Below are experts of layer 3 (counted from 0) of a mixture-of-experts language model. Rows are named router (the router's row for the expert), down (a neuron's output weights, with its number) and show model dimensions 0-159. Each number is 128 + 32 x the weight over its row's rms, rounded and kept within 0 to 255.
After each expert's rows: "comes before" lists some tokens at least twice as common just after its tokens as in all text. This comes from a sample of Wikipedia text that the model never trained on. Tokens count by the router's weight.

# expert 28
router [149 160 141 104  98 107 123  97  91  71 111 104 110 172 112 159 146 100 122 194 147 149  78 159 166 166 104 104 140 100 129 136 163 168 107 109  88 153  67 162 132 121 143 109 119  69 190 153  92  94 147 118 140 122 110  97 108 131 163 122 144 112 150 137 173 174 156 141 106 156 166 126 176 142  94  62 168 199 103 138 171 154 155 164  69 103 161  90 178 118 113 113 158 162 128 102 181 143 146 139 116 110 106 107 132 146 131  82 161 117 112 130  85 166 173 121 131  96 167 176  88 126 101  86 105  85 165  92 124 136 112  95 176 164 157  93  91 119  81 152  93  84 136 152 190  96  75 142  94 163 156 183  85  71 147 168  96 165  88 152]
down3 [151 138 128 166 137 165  63 146 134 136  86 150  81  92 152 109  92  96 126 101 109 136 179 155  69 113  88 190  67  81 109  94 101 113  93 125 194 133 105 105 108 132  87 115 152 134 167 147 113 203 154 185 151 162 175 156  95 105 122 125 200 142 155 125  77 129 118 109 126 138  99 113 136 118 124 205 103 148 195 134 159 114 151  83  96 117 137  77  77 116 142 152  92  92  74  78 139  79 174 150 121 146 128 200 130 157 124 110 124  97  80 100 130 120 103  48 122 160 111 100 116  89  97 136 140 132  46 144 155 155 130  97 141  96 108 145 137 117 101 123 116 129 106 138 102 170 108 150 190 115 103 146 131 170 160 126  98 108  82 156]
down4 [157 136 141 154  60 120 136 110 113 142  91  45  83 150 135 143 124 184 122  92 104 174 109  94 102 145 164 116 109  92  83 118 143 116 125 146 210 128 144 103 145 214 157 135 111 165 132 128 159 143  99 145 155 116 115 173 172 136 128 194 121  95 152  69 142 110 129 147 121  91  82 162 137  92  97 116 127 196 134 144  72 126 119 176 212 179  56 170 111 150  85 163 129 146 124 160 165 125 145 135 111 132 159 106  96 128  86 107 121 149 149 156 177 141  91 157 149 118  89 142 140 131 133 126 150  80  83 148 107 179 114 106 145 113 163  93 130  87 113  68 230  85 117 126  89 124 177 146 163 127 162 122  90 131 119 137 140 114 145 145]
comes before: ".", " |", "–", ")", "American", " –"

# expert 33
router [145 136 137 136 110 134 163  98  89  95 133 107  77 150  85 132 145 124 101 160 156 144  86 165 149 121  83 111 154 128  97 156 155 135 116 126 125 129  86 160  93 150 155 123 128  99 194 158  96 117 148 113  90 125 127 133 111 125 118 108 157 124 146 123 182 204 150 173 103 182 186 124 203 149 116 117 150 120 115 132 151 121 154 181  82  94 186  96 177 151  77 132 217 150 116 105 140 134 134 117 143  79 104  95 133 150 147  96 141  75 118 101 108 168 172 129 116  85 164 167  88 167 119  67 123 109 143  86 135 102 102  52 136 157 151 142 112 116  64 140  59 101 181 157 178 104 121 139  83 164 144 171  55  69 167 111 109 139  97 158]
down15 [140 135 131 144 132 145 141  85 101 154  93 136 133 125 132 146  94 156 217 155 112 119 143 137 164 151  81 143  85  88  82  79 128 135  96 116 192 129 170 134 125 131  73 128 157 115  55 102 129 136 158 135 157  87 114 137 142 132  94 155 104 104  78 149 169 138 139  77 104 231 100 120 122 147 134 157 184 128 167 155 155  66  97 129  91 112  53 106 155 132  96 107 166 117  73 147 104 110  97 114 107  64 147 144 185 102  85 165 166 142 121 103 164 139 156 108 186 122 132 138 153  93 120 112 158 157 139 128 128 147 140  82 113 132 156 167 192 100 105 134 135 165 170 100 161 111 152 160 157 173 107  88 135 193 143 150 160 176 176  70]
down16 [143 154 135  87 138 110 145 146 136 169 179 113 108 115 121 120 123 109 132 167 144  92  77 110 122  65 133  28 111 124 120 146 144 187 105  84 143 148 141  91 155 184 122 107 145 145  94 132 162 140 119 100 167  83 137 142 149 113 155 111 158 106 150 200 118 135 118 171 145 153 108 180 149  83  60 187 130 126 100 103  93 167 113 138  99 104 152 115 124  82 185 147  80 123 175  94 111 148  58 117 142 130  64 101 222  97 195 108 146 148 141 119 125  61 124 121 102 147 171 120 121 147 145  86 145 170 159 131 182 106  54 187 136 119 168 113 123 157 143 119  87 146 175  90 101 166 135 118 151 100 142 129  81 103 147 166 141 102 127 124]
comes before: " of", ":", "==\n", "\n", "-", " in"

# expert 34
router [174 178 146  95 100  83 133 105 100  59 100  79  87 203 131 156 139  94 112 161 146 159  90 143 181 139 105 116 149  93 130 125 168 155  80  95  63 119  95 159 142 102 145  96 119  80 172 179  66 119 174 104  98 120 130  81 105 114 133 147 161  91 158 173 162 191 157 162  82 154 132 126 152 151  78  81 149 141  92 142 149 169 131 125 115  86 141 112 155 109 142 113 150 193 141  87 183 155 158 174 141 119 136 106 146 126 157 104 134 117  99 113 113 133 150 113 112 100 168 163 108 152 127 112 115  76 170 117 137 109 124  92 169 185 122  80  78  95 105 153 109 106 137 172 173 118  87 137 110 172 158 136  77  69 124 139  99 166  76 178]
down5 [134 118 141  95 148 128 174 117 116  93 128 186 173 134  99 118 143 162 153 214 144 162 129  91 130 150 186 126 154 123  83 155 116  90 168 152 104 127 140  88 129  84 116 133 126 172 109 137 121 111 113 161 152 172 105 124 153 129 191 127 115 115 119 141 102 163  34  79 138 100 151 166 142 138  95 101  83 176 103 162 108 120 151 102 184 171 101 213  99 138 129  93 129 184 125 107 105 155  65  98 156 141 149 120 110 117 128 121 208  99 127 107 136 216 138 161 147 129 158 153 157  69 127 123  89  74 161 135 153 112 143 128 109 158 209 134 105 159  72 113 155 101 113 166  64 121 102 114 124 135 103 107  55 114 105 128 126 150 156 145]
down6 [110 125 125 144 155 106 168  94 141 116  87  88 121 146 127 140 125 135 179 122 136 128 134 113  96 160 124 178 136  84 165 104 141 118 151 151 110  83 108 202 121 160 141 125 168 134  55 123 146 109 155 122 122 122  71 158 141 106  93  93 113 167 140 150 136 127 168 146 172 184 168 114  77 119 107  90 172 133 170 110 147 134 120 146 165 185 125 213 179 175 132 123 124 119 176  68 125 136 132 143 119 112 157  84 138 121 151 105 172 139 164 121 142 148  31  28 112 108  98  92 186  78  97 122 147 104  74 109  92 145 137 154 178  83 109 122 114 128 176 121 133  80  96  88 124  82 113 179 188 123 122 153 105 128 159 150 129 137 115  53]
comes before: " the", " a", " his", " on", " its", " their"

# expert 26
router [147 161 146 105  97 104 122  97  95  67 113  96  98 174 114 154 143 105 119 186 146 145  79 161 172 152 106 102 139 103 122 146 167 168  99 109  79 148  64 171 136 111 141 109 116  66 191 151  93  93 144 120 137 130 111  99 109 135 163 119 139 123 154 138 166 177 159 141 106 163 169 125 181 147  88  55 167 198 102 133 170 152 154 163  75 112 164  84 187 109 114 117 162 159 130 110 176 140 150 137 123 112 103 107 130 152 130  83 163 116 119 133  85 160 175 120 134  94 171 175  88 126  93  94 105  93 163  92 125 133 113  93 174 163 154  89  94 121  86 153  93  93 137 150 184  99  79 132  99 167 160 175  94  69 155 163  93 164  85 150]
down8 [120 112 130  92 130 166  96 108 149  93 136 162 131 187  99  54 151 140 124  78 103 119 161 110 105  85 179  78 175  96 165 185 104  99 108 111 201 130 134 139 122 128 155 154  78 135 137  86 127 154 128 166 171  91 134  78 121 188 148 144  97 116 139 128 131 145 126  89 173 156 132 152 140 140 160 149 117  91  89 171  98  82 122 123 143  99 114  72 125 106 116 138 115 161 114 162 169 146 149 190  87 101 141 150 113  99  59  77 186 156  85 152 105 181  96 134 152 120 112 167 126  89 155  94 157 102 159 178 106  83 133 151 181  88 133 154 111 168 129  60 121 139 162  57  81 136 157 149 104 136 147 116 116  67 164  75  81 160 125 136]
down9 [127 153 148 140  87 162 119 154 153 128 116 129 144 149 149 125 132 185 152 132  78  97 131 109 122 165  86 104 163 131 155 183  94 102 143 118 104  99 151 166  83 116  51 153  97 116 153  88 147 131 152 125  80 114 137 128 126 172 114 162 118  97  86 133 138 117 177 156 113 134 119 108 191 120 180 154 164 169 148 173  41 172 156  94 119  96  75 173 142  92 117 122 207  90 117 168  87 116 109 116 179 144 107 103 165 128  94  94 157  81 163 122 157 163 172 121 148 152 109  99  80 180 182  98 213 131 104 103 122  97 170  70  94  92 126 127 166 129 156 121 119 146 148 138 143 196 101 168 172 166 111 142 138 123 158 109  69 131  80 108]
comes before: " |", " The", ")", "–", " He", ".\n\n"

# expert 0
router [155 132 157 104 100 125 151  84 115 106 114  84  89 174 111 180 170 107  82 133 142 162 109 145 161 142  79 128 111 111 116 159 134 121 104 113 106 137  90 155  71 136 125 123 141 111 155 154  91 115 168 129 136  99  69 121 104 143 179 173 145 115 145 129 163 178 150 176 117 169 142 120 152 125  80  96 169 153  87 169 181 140 185 109  63  93 175 127 186 109 133  84 140 192 132  62 155 113 170 123 166  85 100  94 136 129 176  66 139 138  96 118  79 156 190 116 138 116 111 189  98 105 103  89 110 142 115  89 169 135 133 116 157 193 145 120  93 125  55 158 110 103 155 171 133  87  78 136  79 160 158 153  88  79 175 146 127 143 102 139]
down8 [144 141 143 144 153 161 124 198 123 117 113 163 131 127 161  82 127 115 132  99  78 136 177  37 134 119 155 164 130  97 148 132 118 131 122 155 139 121 107 103 196  88 138  85 107 110 138 113 171 145  98 121 112 114 126 157 167 125 195 102 145 176 158 132 205 143 125 102 127 184 109 147 162 130 138 116 110 121 170 151 129 145  97 159  85 154 137  86 115 101 120  74  35  92  73 126 176 129 111 211 126 152 144 169 105 132 148  57 123  94 161 128 127 146 115 152 178  66  79 107 136 143 141 118 117 181 168 178  87 109 174 156 116 155 142 146  95 103  94 149 100 173  84 152 126 146 101 105  94 101 134  65 181 123 157 109 118 174  78 133]
down9 [147 153 114 104 137 139 104 114 134 114 147 121 103 168  55  93 113 173 124 195 210 161 150 137 202 187 177 145 125 108 132 113 114 160 177 148  83 125 171 136 147 116 117  51 160 103 127 141 159 112 132 134 118 128 178 134 108 117 117 108 139 114 178  54 155 154 141 162  81  82 131 119 147 144  86 162  70 124 150  96  97 143 158 150 133 145  84 169 108  74 113  86 115 156 135 153 108 167  91 130 161 125 167 106 103  97 127 151 112 150 126  83 180 107  94  80  95  91 101 103 105 172 144 111  87  81  75 182 172  95  93 112 106 109 136 125  73 161 181  89  97 129  91 156 119  96 155 136 127 139 190 115 133  79 165 160 130 169  83 133]
comes before: " |", "0", "1", " |\n", " by", ":"

# expert 7
router [146 136 135 112  68 139 128 109 129  83 101  90 130 142 108 152 160  74 107 133 157 172  63 167 187 129  86 103 135 124 114 172 198 152 105 137 112 174  78 174  90 118 144 119  95 106 161 161  61  80 159  98 134 139 111  93 144 111 120 131 143 102 178 177 177 159 155 130 102 189 157 111 124 142 105  96 174 167  87 144 178 135 204 162  67 122 147 101 201  89 144 125 156 161 111  73 149 127 168 148 152  89 109  89 143 148 146  62 149  90 105 144 102 157 169 131 133 105 123 128 131 136  79  97 120 124 144 117 151 122  58 119 127 150 138 123 111 115 116 158  82 119 193 165 155  99 108  95 107 160 146 195  74  94 149 138  91 152 126 137]
down16 [125 112 124 116 103 126 118 128  82 129 101 135 126 143  74 108 147  98 162 130 153 124 113 118 123 129  82 131  76 127 182 176 134 162 119 135 123 167 134 125 137 109 139 185  86 137 129 152 166 142 104  94  95  59  72  76 108  86  79 159 131  87 112 106 157 110 129 128 131  79 137 118 107 170  73 192 188 126 126  73 158 112 154 129 139 101 119 105  99  90 140 111 139 220 115 108 154 100 143 112 138 140  91 119 134 189 109 161 186 124 173 103  74  94 162 103 172 124 107 122 117 190 112 178 118  74 128 147 131 144 176 114 115 164 106 141 149 182 141 134 150 170 136  75 157 153 111 216 185  72 208 105 144 118 111 154 138  96 185 100]
down17 [ 92  84 134 161 115  91 142 139 122 173 143 145 137 154 148  81  47 133 156 205 103 170 154 130 118 116 143 100 126 192  86  95  99  94 120 150 132  84  60 103 120 102 176 136 175 125 159 117 141 130 134 151 114  96 164  97 118 116 117  91 123  95  76 102  80  85 118 153 120 138 106 155 122 156 140 165 103 146 150 132 135  73 105 137 110 106 107 121 109 109 143 142  75 166 113 159  79 200 154  44  84 136 198 108 197 159 121 143 138 166  98 162 133 119 120  82 144 150 122 167 145  93 126 123 200 116 190 119  83 142 124 127 135 158 169 176 146  89 117 126 174 168 114 136 157 157 166 148  98 116 123  44 138 105 126  92 176  91 113 151]
comes before: " |", " |\n", ";", "\n", " ·", "==\n"

# expert 10
router [141 165 136 126  90  99 114 105 108  80 103  89  90 188 117 168 151  70 105 170 144 144  85 121 152 167 102 101 143  96 126 130 177 154  80 124  91 150  91 172 122 110 156  95 123  73 189 156  99  80 163 127 111 132  91 111 102 117 144 119 143  72 160 141 186 167 137 164 125 137 154 124 147 162  85  80 170 157  91 141 137 133 174 190  96 107 136  96 154 100 128 110 178 175 135 134 185 129 119 160 168 106 138 103 179 137 130 109 144 105 137 151  90 170 170 109 113  87 148 138  86 151  99  94 103  60 146 118 146  90  94  94 178 182 177 123  69 125  86 164 101 106 141 134 183 122  98 140 119 181 162 166  59  78 145 151  84 151 108 129]
down2 [ 95  71 110 129 149 173 159 117 142 117 110 132 116 109 133 145 113 119  69 124 135  81 134  55 171 182 168 159 113 105 153 109 129 169  90 183 153 150 164 156 170 129 103 122 178 113 121 122 120 118 181 125 115 141  89 161  63 174 124 153  88 161 131  76 127 132 147 156  97 123 106 166  91 135 131  80 155 136 166  82 145 107 163 111 177 132  68 161  97 138 112  98 134 146 176 168 136 134 178  80  81 161 107 123  80 122  70 170 122  81 155 106  98 120  70 144 125 110 137  79  72 103 140 151 142  71 111 160  94 145 136 124 193 109 178 158 118  91  97 157  62 157 163 133 173 134 147 164 132 131 195 139 139 127 158 118  44 146 153 129]
down3 [122 106 165 162  91  92 112  41 162 132 149  84 155 158 116 130 183 159 115 147  98 147 131  52 143 159 137 111 139 138 178  83 123 126  78  76 153 125 107  90 111 164 126 156 150 163 115 186  84 138  97  78 134 136  94 146 164 157 132 162  91 163  84 158 144 187 126 154 125  88 163 138 118 155 125 171 136 116 135 120 164 119  97 181  79 116 140 116 120  77 161 123 109 174 135 106 157 145 137 125 116 146 126 162  98 153 117 115 110 129 127 123  85 122  92 178  89 221  75 104 101 111 135 143 106 112  83 175 126 151 119 136 157 190  76 122  94 128  91 145 115  70 132 145  79 210 158 117  82  54 133  72  94 143 139 143 140 173 110 140]
comes before: "-", "==", "|", "===", "The", "In"